{"n_layer": 13, "d_model": 256, "n_experts": 64, "experts_per_token": 8, "d_expert": 32, "d_shared_expert": 64, "activation": "swiglu", "moe_layers": [0, 1, 2, 3, 4, 5, 6, 7, 8, 9, 10, 11, 12], "router_score": "softmax", "normalize_top_k": true, "routed_scale": 1.0, "balance_loss": 0.0161, "balance_bias": false, "router_cosine_scale": 14.0, "shared_expert_gate": true, "init_std_router": 0.0286, "lr_router": 0.000626, "vocab_size": 12407, "norm": "rmsnorm", "norm_eps": 1e-05, "tie_embeddings": false, "optimizer": "adamw", "lr": 0.00103, "beta1": 0.95, "beta2": 0.99, "grad_clip": 1.0, "batch_tokens": 32768, "seq_len": 256, "train_tokens": 292800000, "steps": 8936, "dataset": "wikipedia_en"}
Below are experts of layer 6 (counted from 0) of a mixture-of-experts language model. Rows are named router (the router's row for the expert), gate (a neuron's input weights, with its number), up (a neuron's input weights, with its number), down (a neuron's output weights, with its number) and show model dimensions 0-255. Each number is 128 + 24 x the weight over its row's rms, rounded and kept within 0 to 255. Numbers have three digits each.
After each expert's rows: a language model's description of what the expert responds to; "gets" lists some tokens that make up at least twice as much of what it gets as of all text. This comes from a sample of Wikipedia text that the model never trained on. Tokens count by the router's weight.

# expert 8
router:112156126175073137132147155098090153139139150145162130153155139134117177094126112146153135114168108123082078092104095099155132150143125165116120136063133107096139093123126127104126161135081121134186177144084107107084132132110142127129136159117126130125102139143106128075090128106143116150073128124163146088130151149137130163150117126157102182143135121138109145146136106101139125099129124132133143102114128107151135120126136150112138138152148126093134146097144113124128149120151093082139139136123129111156113122082099095113099132169117135127134099131105118095134083084100109104133117136148109178123168113136141114153170093145129156133168147094138148136148098103119148134123123095117127151124077150149113128103136119072139115157129100097134132074135105109093148131105070
gate1:133142121072125152132098125225141147101161121123139104065129100137122150135216096110156150106149117177130120140129127129108102107138118099117103112119149126080132118168153153156115156162137133129108166159131087120148108119115150116136139132108144079136152103127091155138159141123108111135122095129130132114161094125101132110140114105060125152126140163149084125116088119164121177151111123151140103179126108154149080105136123129135106107121155155166156117113124132152129122126103141156117143093103141140140138126099136145136126109137104153100170157108134141144125126104153133138099137107137173132138152118116144122130116158137137117106129119087149117119096129137161156141135108135123160151152162077104139113163197121124112089123170152118131119135093094149154139144142164
up1:175154134100141124152177107155165123099143092116140107111098102118161130173146129118135130142124136142156128138114143139113091091140118144134115091126160114127161111171099124128104124125129131141096136134134137095138131124165154111166162157079128099136133089117129130139160176142109116144123139113125157145132145109143114100178130087118159144100186177082114098092117104139139145159127099092096148147148128134122092132130112141154098132121141119108131092127126160156103126090128096167149132143089123147124142126102150145149141118133067152095141193087140179149098107135132129122109109145121090129156138132109116120143143099113169123067096082101136127095094154146155129157111107135117157109105153159089142127144130154150132124126177092182090124137092111123134160144161129
down1:118127106108124091103079114140178141152157114115158145088113133139153109138154114147131125140141120185128148162152171159115132143114096097109125138195132146137088158132114111106114140113092182111092138139118151141143108133121139141155093136083128131134117105103118162141153139131105142127149114173090182107149112138120082132110139072115135104158139114163098104155138085164166062097157155150129128168134100097119129133127106133138124127094134136125138127134108131139151080144121092135143125071138119094143131162134135199130120139149123156106114138121107113136151169119131121125174125123107143121175064130145129157128095089113123125154115135127117118117097151158138153150150123146123165137109147132139127089155126091147107091106169098132117139170100104086144132102132140
It responds to: Sentence-ending punctuation
gets: ".", ",", ").", ".\n\n", " and", " ("

# expert 13
router:177140121162095121143120100078155155168157111138155148101100111117147047113099149149168141102121112164113103070146110136144164119118107130136140071100154130142153102166090101103132151142117156118141132097138128166140126110168112138133086150122069090160127103130120107124136133120094125115171157109119101068106128148125100153121141123140137128094128162127140131134111160154096100117103140124106141139117113109124082132143153133095136114151154108123148109136113130123136105165134122116109130158126145139188102123173107146101142191139148159135156074177132147130145116121103143113104116112133124100139120092130113124164145126128135133133111096140138156129092138144162137109139137136091120104176180151139110085151105085103115114089127159129123152113125153121113134150115085
gate1:117157149188144141130136111157101131145173098090138163124118104101140166105086129124150094138136131122158140085107142117103133130125118133155111143147219114135134107120132112136146122131154163110138122098160165151131123137149095155160156119100104096075091134130133199118133216129116111117084129120124119124160109119119113134121125170122148122130165116102100087163095148089128158116093134164137150138146117139097142146124088136136158137103146142135149143161144122150121064181122167149143157105116094099118116081167146107157146170131137094163143107117122133136100103075130109168112135124133113123107128137118159131138145115138153151118118163145121129131133177105128101126159153135147134130138139167096121110134116145104133109129153148168128116140106146158100139116128154
up1:137153113141111152150144124147140114148103125166138126128155099138119148117126134116105140184111132174155103119142115148123116133135152123139105095102084097117115134156156164115139094113133145151150136103085127119146158135114142084124080137124118143165143131143143169110157111114178145101137165129129153132112082165156154135132148086131109144124099125162114136164144119139128119104159118134139103104114120164118188133122154139158172115095099119112083193085119148158126165156106100090136089115098127179153121120097083137132096129128134108135117099154107117093148151107101120119156162143133123167171133115122099124124137117132152090119164182081195116121153123153139158110136156120086138152128137136161126163157131108086147143115146098161182142160142108116111148137126098
down1:102107126118112111140167121102093129162126128126127125133131141171097124154155129117083141139109143102087170120160149111129128127118091100140105119118119150128131152163147118142163115090138156147118149130158132166142128117142166137145122106143129140177162147140103107116124087153128207114140144161111131151120081136157128103144128062108128139122113155132119126143117117149094146122125126133101104135155153175122133140118100154133120102158111116091145115107118092058108139099177124126109111089137119150134139193147109130091108158181174133096081113091139100137127128107155157115112145083138114106149164115163103138096150115137128139129113108131083130104143104133152139135114097156149152142124127195202124096145119139126165136135127104138141147112153127084139126144183154
It responds to: Clause connectors and function words
gets: " to", ".", " that", " |", " the", " also"

# expert 55
router:141108146110147147115142137136103182143101106139144141143143113102160100110151118098127134177111150139108077142144166138125103103143097097093168123102101128172175137154137144150142103118106139154165128111105110118139106156112123127089114125166102070114139067137173109125124143114133148143135113086120134110096147096135113127120180141146146117110137150090142117156130168107087158117153176132113140173127113145140144132098153105090116136155107138137144136140101091132134149105112147156158106129090131125159114109160113148145176167139138082135138131118160110176130180137130127131121131108127131142096152108131120115141054120128154139118133123114096135108114165137186138177157124126133139162141162183165095119150143136111144074127172132110115122119138145150100083138141118
gate2:137096101166135123117078114073148134136131093133133168181185165118168095178165125129120099112116127164135120135154157108137105158147136151117154127160165139151105123160125114155123126166105195099130160135142105135111118133121122135103139144112109115127127102134150109112110104100135138125121098120173092123103164156160133162162146173063157167131106129127109152116126121157110129115106181091113107159103153112123122130138126105105104122136151121189139103091137131112121141110113176125124105100119126106132103116139125145149148148153132102136125124148090111165108144129103124126163134142113132161090105102133156093134127123152134149155098132121117075075146186129126158115144155114149155141101127099132141155110165116113174112099138121134078087135155136138090123157096126
up2:155142131159131156088156105176097143170124180125128103076134167181133156146119138131115140110131128127121121128085122111191106141120074095094146161103148130140118139120135127082115124120105092122118140144086145161132082131130145183114130141131139136132131144146142125153113160136119118138160106121099148144109117135113104123172120115133106153121104108101158122172123157136124119142112091135140112137109134073096140166102142142129129142122156138079109114157086118102121123115116105105162119133127105109119149085105133140110116124120137124103103103117110121128132130124171152180136152143168144133139091138104136157163138128106104145177185124165141145165122166157150065168139101121171116105182132117102117109149114116068161114144133138085158120122102160148138114128172105
down2:088154156120101150137109121124105131129100083171134146145133103109128131125079153132148098134087165154126125131146113136134124112065150112109140138098141134119124108120153105107111123106142146137147125115143132180088127094126154098119131129163111156151103133115104157124115132145130133121136093070172108100132135160114100140095120116100121137096115114121122182119097093114084144152096081140090099107122131117162167139139144112155099168111132124116175110123139110108090131128138131136122107164144156082100109181069136139125095135100117179121091149150150102173106140138111144090117115120139150155115072146128151131140160116115114131119139128108128110120145091108116137146168112127146125139113056142124124157200100097106170111109132091105145123140152124157170136170139110
It responds to: Numeric table separators
gets: " |", ";", "–", "%", " —;", " /"

# expert 45
router:092138126079110105140153173134128144157134159143086148131150111114125089106120149135143154138157142109128100113117101076119130159128128155136155130139102136128111141111121132112102119151056096137169138108103094128123144133136133147109110144138154110105122126099121122141195144159127131136174119122137116049146143151156161175156118162096120144139125129150159144131141127090104130127116100077150151146107150161151105151115125152121120151148112139114152147123131120096102172097117123075129143175115129152170170124141150131135143122133121094128139120130106185162154159138159127125139101113124141163089101115087176129156188146148085149122160109141145137088154158114128102143151137118113158147096109131131071091139119112122139081156125135081128128111134134130114119161153079
gate1:082107119140125107140146124136099127135169158132129114157157111128119085100116097166095083108084093110113112123113128113115098141086103137112100170118148145057114120154130130140138136089118128116093142131110144118122123096115122117150087115132140159131142149119165117147127121125142118060137148080129143133186130110115117135096177083135113137132084105132140097124128104104139133140104102126073134143092124095114125120144154145156136135104116096134114119113129125147093126111128137121136115123125156105156135099159135174112099081094152125142141132105131127175101178145193135107131092152155094116151160172140126115144118115123134126173173161110114157130167136133125134119120055175108135124172135142087106160139117106117112081115162107114135130115098149157113102105159113
up1:078133124121141106168179121117111098144113093138115117168131116111132112092155142124130095172079143142128134086128140161136085114086145115130128147126114127115159132132159135113123128130137148119128146158122165111131134123121086135125130107134128107107128104145151139099129127116185114112161135093099129118149161103162134150098124126152088122085126115132110122121085105083166115148115127128115168131111125130113157136149139148098108138186117088132184146127116136107143127119115163159186141131134088174118137134154129144133135102133166117122139153089126121111137131121132149116101103207179058105136134135116062118120123114147160129157129159113088145089123120117116152178140100170116122082119139128111145142095143138074116133134175085168108117141115159133132170144142110
down1:125132121134113145097155098126112090153126122143087156130114137111133110112149097081126140103089151138144096121139093125157132123136169092110129117168145135140103139109119119107113111139112113153121135142102106149078143124118169147121146177116146155119107113126141115153184164103126144105137154100209172000139157132112093175128144140093158181082126136126129153152126116154085122124126158143109192093124139140122128082124141129121134192153163140158121132100103117113145123098154124123162115145127091126112126127110107141130127104108146143127091147156147120150141142143137123097149128111130142098125127148116136132116126110128155097124123090111124126109137125126132144163102125120170133172121117140101127121132127094153118148111122131138115139137107118111099095123118071
It responds to: Paragraph and section ends
gets: ".\n\n", "==\n", "\n\n", " |\n", " |\n\n", " "

# expert 0
router:151158107131174128131115142137142116109153162113124161080100141163108128152145145133123152159151118106108122102136109154100121155133116131123173077131128152116103143113099089131099132121083161132095141132119113096125120092122166162146133144118109131157132102098191131093095128093135077143123118130124151117127120100105107119132154159142098133131133150132113132134150179168107144077156129146147112153122136128138054119151112124089125138117140161159130106108124078115173125116142191135139138132172093142124151109129145177130141147116120127130082094118158149154138159129100130143152103107119167083129153126096135160098137156129122102107122114124108145106101113115129134144100162112179115128087146104104102161107086106155152117166076104100152171117117152161111129155098160
gate2:187099147130128096083069143124131112125140148137103133177136108172105171161117150158127119102140108115161137073126114132114105126134137125125090157117166181117113114137126106103142107146130136151102094116124109189154092121094104061169163115097071114129100155114129119145123135098138151108133073131136114153116111129167094131084137142172095148135129147143114107142132130147129127145141138148122150141155144127153114121141105088117133105134134140168150131111145148142166127165144135124124157114126075135093152111092152116135137118116146103156133134134143146137141113175118145140108106097138125140070120135133145132105123113120098112109122148148172161143103120103104125129124157110164118124170137075087132105097122112146175148182140108152116145153107125146173079102093146
up2:103149132127150106160156124120155140110078112150136110124117171096139103148158130123124098115113113153103124162132136120134154118149163131122162117136107114155137112110133144136116152086105172132131155100153141065104145162153158135051118140175177132108153130149118133130092102135145100189102146151126101110146126124141105141139128114061152122116122111133165127141128124127135132127156082120171099107092130120127145130119158147113127129127130107133027106132111071098109147086107114148107109109103146122104102150155109146141112147147090180108100117127077119127099102101129118116145135125130126112144120106139127090134156135137152173139128097121113103129142103145122143098129110115102161141096146116154140174193121153099105119097098133105153100101127124093128142151165100
down2:123136179110112132159150119130125127165070192133146154114133131120133127154159079122123131177127144138130109120110098113118139136152149126102169114152121133138170118140160091120120135076108145118161140174119128109118098129137133126117139127117125098152129154141124093156136102134151165126131122135113097165150108156161107156119124128165104149120125095095154124109113167123152092107147106113129168022083104145125125122151175125120121111173137124140122096129115149105130130120136108101157218145119113129133150136161160150146147144149112168114113156132106099127095087163117122098123136130124123142134101102142144120106108134170115134119113126147129110146154150105137152123151142136154117102088093116115202142115170167148120120120118091140090114131141152143135095109093085
It responds to: Dates, numbers, table cells
gets: " ", "1", "2", " of", "–", ":"

# expert 62
router:144116136116150103138155129165122127106109165097130144059174166125119126157117103118072119128129140116138112145128109146146125121113106138161137129121154105130100149100137119140124108135167093105139158189135118127137113145158153152085105138110153122098127122143115134156128132076093117142117125175106133154139096120116148090142193130090136100073141153147088118118129159144137164106145098160176144167143123122104107140132123127134126114152136148100086093187117092119084121111149163097133140109118112129079132129111098126118136107165155105131079117107120123157118132131165148139118135132162121132137125070129139136110086074095087159108108136194142159132105137165105128145138108128152129106130148134108084087101139128125113084143125131124155133152137151121178152124161101
gate2:128119112093173191161145158140117150082151087157135086129062099145159121108102145141120153140125104157119091123093134072096135156117100136120112090113102163154158169164129119102116133110158136135151106139141124066092144112102165111162134141170123121200159159128122144149128144117094144072121151127126131118141145131091153115105115134143101123126139094127147103115183121085152103133122195122148111131117134151136095096101128124138123126117146101142125143144136133149166120123101087123120121084147136116138100142137083163128092081149139124143139113106155173135093111092104113155102125136120139127143133108135098104128172113182128111125126156120125133133114124128123092147139133116145130119091133158155112158133136124139123115118102125153119130166181153162122132110094160
up2:166130163133123115111115115115131136131132153119093141145169144116094134137180117115125130133106130140134164136119108127109145107125178077108149120099149142144093079116134167138124089168130149131117135075133119098154123168149123127099133090085096125101118077106108096095135111077158089125151107106153157163119139117084113151141117109155133099173131145150169120171138129154146112121149094149146110133123117131145162138134155129106133128108101116085115101109101115112102121149129110127109157189167139147100139154116138156112133160108116117123132172153161109153154143147116135173101166094084143095116148135141170156139136162102129115125148089099135117161150103152150168094109134130117075093125115152119167110113136172081125136149097104107135124106101125089164165141142131
down2:114142132083155160171132094154132123143131127100139075133122165157166143103107157131127159124117152135117128167141118114100106105222143127078149128114105144084067117142130159144157098103128129157101175112165149074108141149142146115138142085085091138126110122115152136119089089141125123115140119127117157184089135111114155124136100109175145114123145127139163156131141126141111126131139174112149142159117110098140099100147127117139148149122111092103127134125139090122108159099120142119097135109120117085113130120131152181102171136094104069174150142114145135118158116126135142104109110142129164126133096094096149102094131120128143126144156104129146097137072091087112133088152112131113113096106115133148170144124124120130116139129069123106150113093150117131141127128139132
It responds to: Foreign name endings
gets: "i", "a", "o", "er", "en", "u"

# expert 41
router:143165141104113169158112132186135100155180064110142162165119107115137088165151150156156122106091092153151108118106100109140096109181161135097129125145150107107136150135134141144143089143128138141119132077130130153115099134151139140166130101095143122142149124142123148071089091096144101128098154110171117120118130110135163117137102133131150097102152095125134131132103104162121149166126093148087140111125136130141092150152113143123095102103175147125128114114152168149111112120139131142133087147094120134150134107133158121115143124154085128115135106117105142108179155165139121156148108117161113157137161167119110133173134101159142118135119122145121143110092117115093087144104132153133141102150143128147121115113086090088106161155127171156124167115092098120115184176138136
gate1:116130162142121108128136143123125132138093137117104128124078153144116132083153146069124119128167144139126129092122129111123175114122152130127128158103128106116141127181161131119129133128077144127157117119161142142159104064080084122128151080119066133093144123100127126096147118142156139107125132151133112131146131127110135120130126152161130143146110114136127131096089109098175115144107132147138143114109097120142118134131156161106177108127123080164087157124129152109146083161142136187141112114142131123156141139100122134118122173137128127137193147115161151133125094124145092074086138160115110136094153092097117109150137140098108178147132176124145141081133154153178137123169139132146133132162184148152125121142114136151182142131112094166128131114110090120089158166128135
up1:124133157123112143153123147135108121186121129133120159121089150137088133098162145068132139143090119113140122093146140135110139137118179117115117139113148116107140101143117138119161145109098126143181123147144168124149110089082086131158179086127104113107122143125091142125121117128129117110117151146132096119122133124104137137080085123120146159165081136123128135122097140104171147164161138143127137101102124149154160146146173152149155135130124089157118149103131126145146108101149128175111107097185106136173114084138124152093125175138154099130194119084126136132149119134151123067104101111108145145107155090111142076122137143111125148118138172096128114107113151165186155117135145117161125131149142129145123155133145125103194163109125127127136101146100091149098154140127147
down1:116140154100137112151143131129133129133101151163073163127118110146068089126135138130143107145136158156101141115137077159155130124097105147132145130109120116117138143101132089145117090063114145103146104137138136149090116128115170129107150103138109163103133131136150159145147113104097150139124106166086171147117183131162121095089093092130128149104136092061119148108079103146133165159131134124136150149126151163133131158123177135151101096136145147118125131129146147116101130115101144147160100067139125131132080124166159145111120116119152138102128116151124141143127116128130144134182168112109142130160149126137115069158099137119123139162098125126108137101133107174179096109127118157155143128137154154164140056125163109094140120153128140121158129147143136117079090117124145
It responds to: Commas and conjunctions
gets: ",", " and", " ", " (", " D", " or"

# expert 21
router:151122160120095135136109151096163123111168146140143144099108101164140131136162145160148130108189109130152123121109145119104140130114112096120170178114117138151117120136154160152098099142101150110156159116126139163160148112099101099150167159106137133115115158111085126166078116134115123151132109135125149121132138111120157130148150163097147143168178093119165153112126127159102137151152137149108114074152138174158145096103110069110107110140132120138132159130095115155141130161073136138136080141102123124113138159137130121164161144133166149154150104117106095123137147139150134173143180123122147113151142114182146131132115111104170133129144111165094123152123157118092139102174167122112148133118099133158139130125182099133088121164157161117119107140133125135162068098106144
gate1:115092130151117077127132136081141112178120149113123159112115114092123058117128149141120094125088123151148132154123112114083130128136181136097112133174145100155076176151098155144070136154142111088117129096118133151154140148123110111153134110123167143090135142113123114142111104092117146149087100088158129094144135128162133143120173165142154141129136109123152118164148121075093157151166161162124091132122134126109162110129176126100127108178127132093154146116136174130078142164126101124140156103139179166150157122175147100149148126091134154138147141134133123134144129120095126143144131163141111119133144138106134107112102134131134091178142169120122113143170164126095063127128129130131122120110150105148133115136146138090101111138171128142096145123143114133137118138109134
up1:124124110120152140126183120145118087102108123149098105104102093163199164189157138137185113131162106142121117135149135119111102130134125108138123117101143063175109126116096108133098115142115158164129114101140130122136139107174134151131139135140115125118105097110099145108140110132118152107110135140129146142121124152151109109113088156095170109118133120096153144142127148156152115140153093136081200118170149116120137165130107107156134118107124094091133125121176129148149126074099119182121098144106136156117155125111103126141127138130140140149162096145168146088152110157100098143165116136105128132142131125139116114163112152120158127155146136117140102080102139144111086127166165141109149151118139156141151197166137136136116121157124102128112117154113151068127146179156141
down1:153067160159153149145114150090120093171092119135164141133070138131167103126146153099146132166127150130153128124086100110120152130116090156134115163158123140130111116115128146146086079122148120128113118113119102129134136127133139120149104122155073116103136139153126130131111172109129132116102119159145118189129123138121116157131090134097148104144145175091091092115134120107088126145128092145150099139058104117111156109120142092094119139138089133159137120118098138126157169156136116163124120098148159140146146131103119180147117111127140113116187127087120149110142141133125120127100148174166122117120100165111082191160137130105114116165125128130093082158139136097141120146100136114114102127172107152111157112137138088132092106117092134131101125157108142140148089159134164
It responds to: Career list joiners
gets: " and", "2", ";", "–", " also", " career"

# expert 12
router:156092103080122129170164149076135147109116161073134127157161147131102094148181130142114122128126108100112135135138084128147124160140143125145149135114127122125110129136156128128142075147085104101092125150137113129139101147153123106156115128110136122151123120115116141159152145083113101108127128112140140140119110133080076138160141138135171093133117129157109091183106159150096147128131088126104104177160119142142145137127104114129120128148108093145154089138121135118110164126145111137154107131073125123125141122146109169132129111139149104086129111164164116139147148161129093137146096113166138103144133109160146198136125136124124134128122100135097143075150147135137123116146147159111162046123151137119084109130073161138092126091159130101102100100102147093106105124179132
gate1:130145125104086085108160136109138142170106106141131109125176135084162127119146090138134077115102137181148110108162101150149106124098118121170163111145114169142111149085125142065130123135097101107139109104131075146145160102118114169158151151106153149128108169134138142124174098103139127101151170116129103107079155134134131116119146144109146115126138120110110066104123106120150116130120137155161116114158116094146110105128111138097109135118108156117162097152128118102144154155137128098129105120117114080117142136142144160120087122092169168122143110142142127090140114138134122150149167170138116120182165134129108111164155150185163155182155109122086132102115117128113125129097084150114116091131161126142089096128104135152099145120121108131115105139150123133086160132143139
up1:164150127110130123162161075070151163115128110124119133112137114124176120109137136139128128145130128176161120093199134107155094118160129137104136110125036175129147121127128161143170158135099108130129083118132115178149107084141107134110138120107124150121121130158135107139141158119154147143147107115139145127128106150146129144095133179130114136140138118104121118127147091129147100160150159136122059105117151122135108127171115105126178104136093140137180109147120112142155098138141158130144151101110150162126134092137125080146153120133138136175128079181180130139135157138101131163128125108175128092128139101135148128144174125140087094109138167120110134127165137126119094122098122123150131152124112111126107115103117115164151105130131135132140187129142110155094180125143136
down1:114119146114112130168122135113137131092132119118134155159104103159162111156169147150118113143114117040121078136125103131087079122207111141118091141113097095138149096111123139118141151104115128136128083110105101158109118156127098137118151124125124129154139155154155067153101088128153134125111097141098128116151138135130105164108159139061129139132114096079107113138140155136110137119123148111144148122097140104120160082121125133125146163133132108159168135153122164128103119112144117101121101128101122137097142116140167151119135111141098165158117124070127148135137133130202138120136130148107145130097110128120158173147122131136101173111128152150138178169109075086137143087125132144114114125132104114137172146116152116117109104119150155148135156138122130183146130101155091
It responds to: Foreign name fragments
gets: " |", "|", " P", " /", " E", " D"

# expert 17
router:129117135140121123137134094150110178165073173097141133094138143108135152157100155131120128117064114109089157163112133125130113125143108115142126153112114116146141115113111109097110155082080116130137128189107132093122107149169118114092136141104169134137160147119137141136096118157117127156125150142071118122128159088139105109127136092132172142133111140120141120152169100102132164157155098093084192151138147098106156140125079179122094115130108131159129128090125144143153159082136159139143136165144131144125134100123151158114075114171104146121108138098097092143135108130166154141116129150098127159122116137108144127147136094098144150105147124126125162138090132152108131095119119133121174139109108102130123106130136093102142098077142100071120105102123122123179102144145107
gate1:104135109125182163144133053139115128087114158111111130120133131092162087112147122144127100141135152123112129170153104147142169111126108146111128103131080105161135136139143146148146113134099135127086121107124111124087095106108139140133056148130210102156151146123125145146142096127109166108135119113187079111120108153146123177149110139081110121134131155152137108161101109152125104110133117122110142133138100147136110154129120108152095123149151102134116109098156162126112121112197101158127199138070170158115134148127149133146132094127120103129150144137142094137152111166132153145075111111135108128091114158123116108135132128141106122128135101121132122113136125098117127096146132145169089101138152169121149099121162166145160151083119130149086137120145135113124107130155135
up1:128126139138147158094144164156147114150165122128096144150100138091116064110148131137128114190091109113131122111102139121145109178152138122113169081121150133169170116106122141135102107097081156153132121137111109121136116127151174126176136132162155114143122182125206102134107137185103081102125086103131137127115125123143116133129076113122138152141134111107130132117153107147134161124127191092110158086136098156143174131121123145106111126107134110162151104133173121103127155118138154092133118131080115095182108128115112139155122150139130159160122132154100153146123131124110130108151085150156138116122117108115112142149159105147161152119112109092133116153115129074140161112120152116152130107113116170113131137067160108149139143129108095110152095118118126117140112144165157
down1:163119128116124096111136103158089134100119132152134111152133138137097152134119154175105169104113110101116129133088066122132100124121151153154129153098126151126092162159119163119178125078141117189123132097135147149108126138149156114108094094110158171143112129172148166168161144119179130126118074156146140189123119143125121124120120137128159162136144122121155143143146131143174098089116137145098150125134105132146093111135152090162155141148130144155111166142136151114107095122092100078143152137097193104162118138110117144137141100041111135112150095129144107141105153145112124138115121086147116108139176121141107108145141133090130095116142157134130099101144124118123113162129124112115136160167147101137112124148118132136161122145151150172127131150130161105115132149083145
It responds to: Closing quotes and digits
gets: "\"", "3", "'", "6", "4", "5"

# expert 26
router:110113070130117122150139129150161148120110129122121122144155121169110069117120160154099110107118117106144122108131088106120109103145114107091161133149085105105127151153107161171127155120122100108078120105166132123116126130118132150142089136119131126111106102107130152162135135146170113112152138106139152123143097128091129144112127106137112131132067116102137120143084114119084113156173143121123113145084114136148090149113159149161134090149115173132109130133124135162122137140129119187174117155119135140138150101127129131153145123121111103185134177146135132158103155183152115124161124113126150132112117124110153193116144129110102158131169070158100105144158108107115149136094100148124159159173171156119174085110128127116108112112114153116105148111097110086077096159137163
gate1:120076086155113124145143112120106142104141120126093149132151153091152110080122142101127141119135109169138153056130108135129130138160143150120094149115148113146133155167122133142116126172112100123119091118136146086102158143097129138127124145155143111176099123144113095169147151161082139120125122099139117111114146102045086130114111096148152145132069095111140143140161117130093138170094127108099101139115105153173108100143145112100167130122095150112126094162128173135129138152094182120138129134149088111137130098171149146091175149101126127157099103157115102154138114141132131132112130116136127138155134072113133159124117157110105155128167163141100123110151142120128127112138149122107124137159149131161102119094116133177109134111076114110119172156120113096113109117089122
up1:106158123145143133118104126113123120125113132110107132102155153151128136134130098120101146102138143154119135141144127190115123144126077124129117122138079101100113133152109100134114139137113131127149122093094150108161143135131102137092071130152141160115128158109094148106157160162126098144132116178135116120144171133152123076165112156145121141129120128126122074190079130138142133141147114154164096132164153107116170126127143108135135089132127163098172113114146127166068127122134101155129106132134170106178129087138111130124134131168158133130118157158083106128180106130090163192143133153159147162162125084163133139143095108125128129135163133088118076148148129139138115135140108145125164114137173141146139142178154109088139148130113119174167083118115105127169135112134126
down1:142165139141102120130147160066106159106172149177113104177113105138135135123118156126113132123126151177146159116164110178121174086151123080111142147132147118169166124148149152115084138140132131144146112107122119126147130156132152103134150127159130107144106128180114121136121135114096161120147135078104100150125132120106122142098179154137086161158151084117178131132122128130094097148107150116109144112121129101151062148118125170169113100156139088131154094111104110133121128149155151166155111144075117159151150140130169154123156154106102150156165113124128158134103171138122136138104110175117122121129097160109182126100142119131107116137130120099136117151138120175140146104164095092140157101140123147148152122107125131112173124149169137153122153103112136129121125167144140
It responds to: Tables, positional words
gets: "|", " |\n", " in", "==", " In", " mid"

# expert 3
router:130108100109124137099134130174102119114128057136107090120144100106073102106156139133131162152099128109134131121138149156139124116122157124101108121121141106126159153152110089107106080119150131111112107113086142078103130142115119151141115113117156150154144144158121141108116099128137115092125186121147107132113106104131140134109148134118138109114163119126151102162101076140082136155128078090115123154138101162145163133122101147079126127125128168124121103127108184117111166105089112150152138138080149149116138120128153143150135109095154136156128149124124146080141178117120174142128107126116132168123169127099116113118092135122112135124120100137113160145107106132143113171136102157112114161134178161107145126115110120151087128207178113126187109110126181142111103087146128
gate1:128071120135091160102103130117102128161113148119118151083123124121103113151088157128200148100151149115142144206111115150139133122128137120124141108144131188135130157067121142131127115117114106062136137177115090127124145085109143170123169161123150130112130143122099127166134141103112083111155154098103105127125115117136141153190177148061156143106134148123116134084124129117093153115135115095133135145162144137078160163154110124095152142107159104121118099136128140140158112124156130123136111114105116150098142121146105125128124123115121174122106126137118150135099125122185114135144095186118102129162152105135113145117120109113129156136081103098158126146131177138133091074164106131107154124145108101116139085113120121146107115150128123138113122149151111115132101106119111
up1:098059149127132162091134128137114134128111166126130133132117133106132119120130155134126113120122135129154140155106179114134112123114147108085175108163172136166149129107102115133093113142147159085169160121124078171136099137126153145108176161142117137120146146161104117155125113130135118107099081129099118123167131134168110097168152147099126146108139137132129100121123144115106174158089121056129149166127089111085147169146104150097137129097139136163130122109114130120115121110125161150157086151138114164064152108150091136162134171098120144097110134107134147148133144133173131150155129177126121156135145112096112102129145116143127160098127134121148090134105194163136087132131118142126160147116129134130143141122104098130119171127134110131125120176149087102183118100127102
down1:171147108059145093119114139129172167119169093167151121142097110100144136117114109113127140136083117157149110115121149136086118096153128134115102153162128116138099139148155106149127137099127129121154129141126163182116173112130139118139110085094109114116104149125068134131165093136161119133132134094133144173126121122065101151123095154140149108138130129132137140075117137110129095120096149115123121111109152101150105151155142143144144145099138149175128117127140134120170148116136132088092091162144143117143104140103105169124118134177124119141152118110149142118133092101074104108143093109092120143125125100108199153095142115149141132163125130147118118108103123145134171097078111182136122116116138167131145137079152115112141114156124126122081152146140144108146117126200124
It responds to: Numbers in tables
gets: " ", " |\n", "0", "|", "6", "5"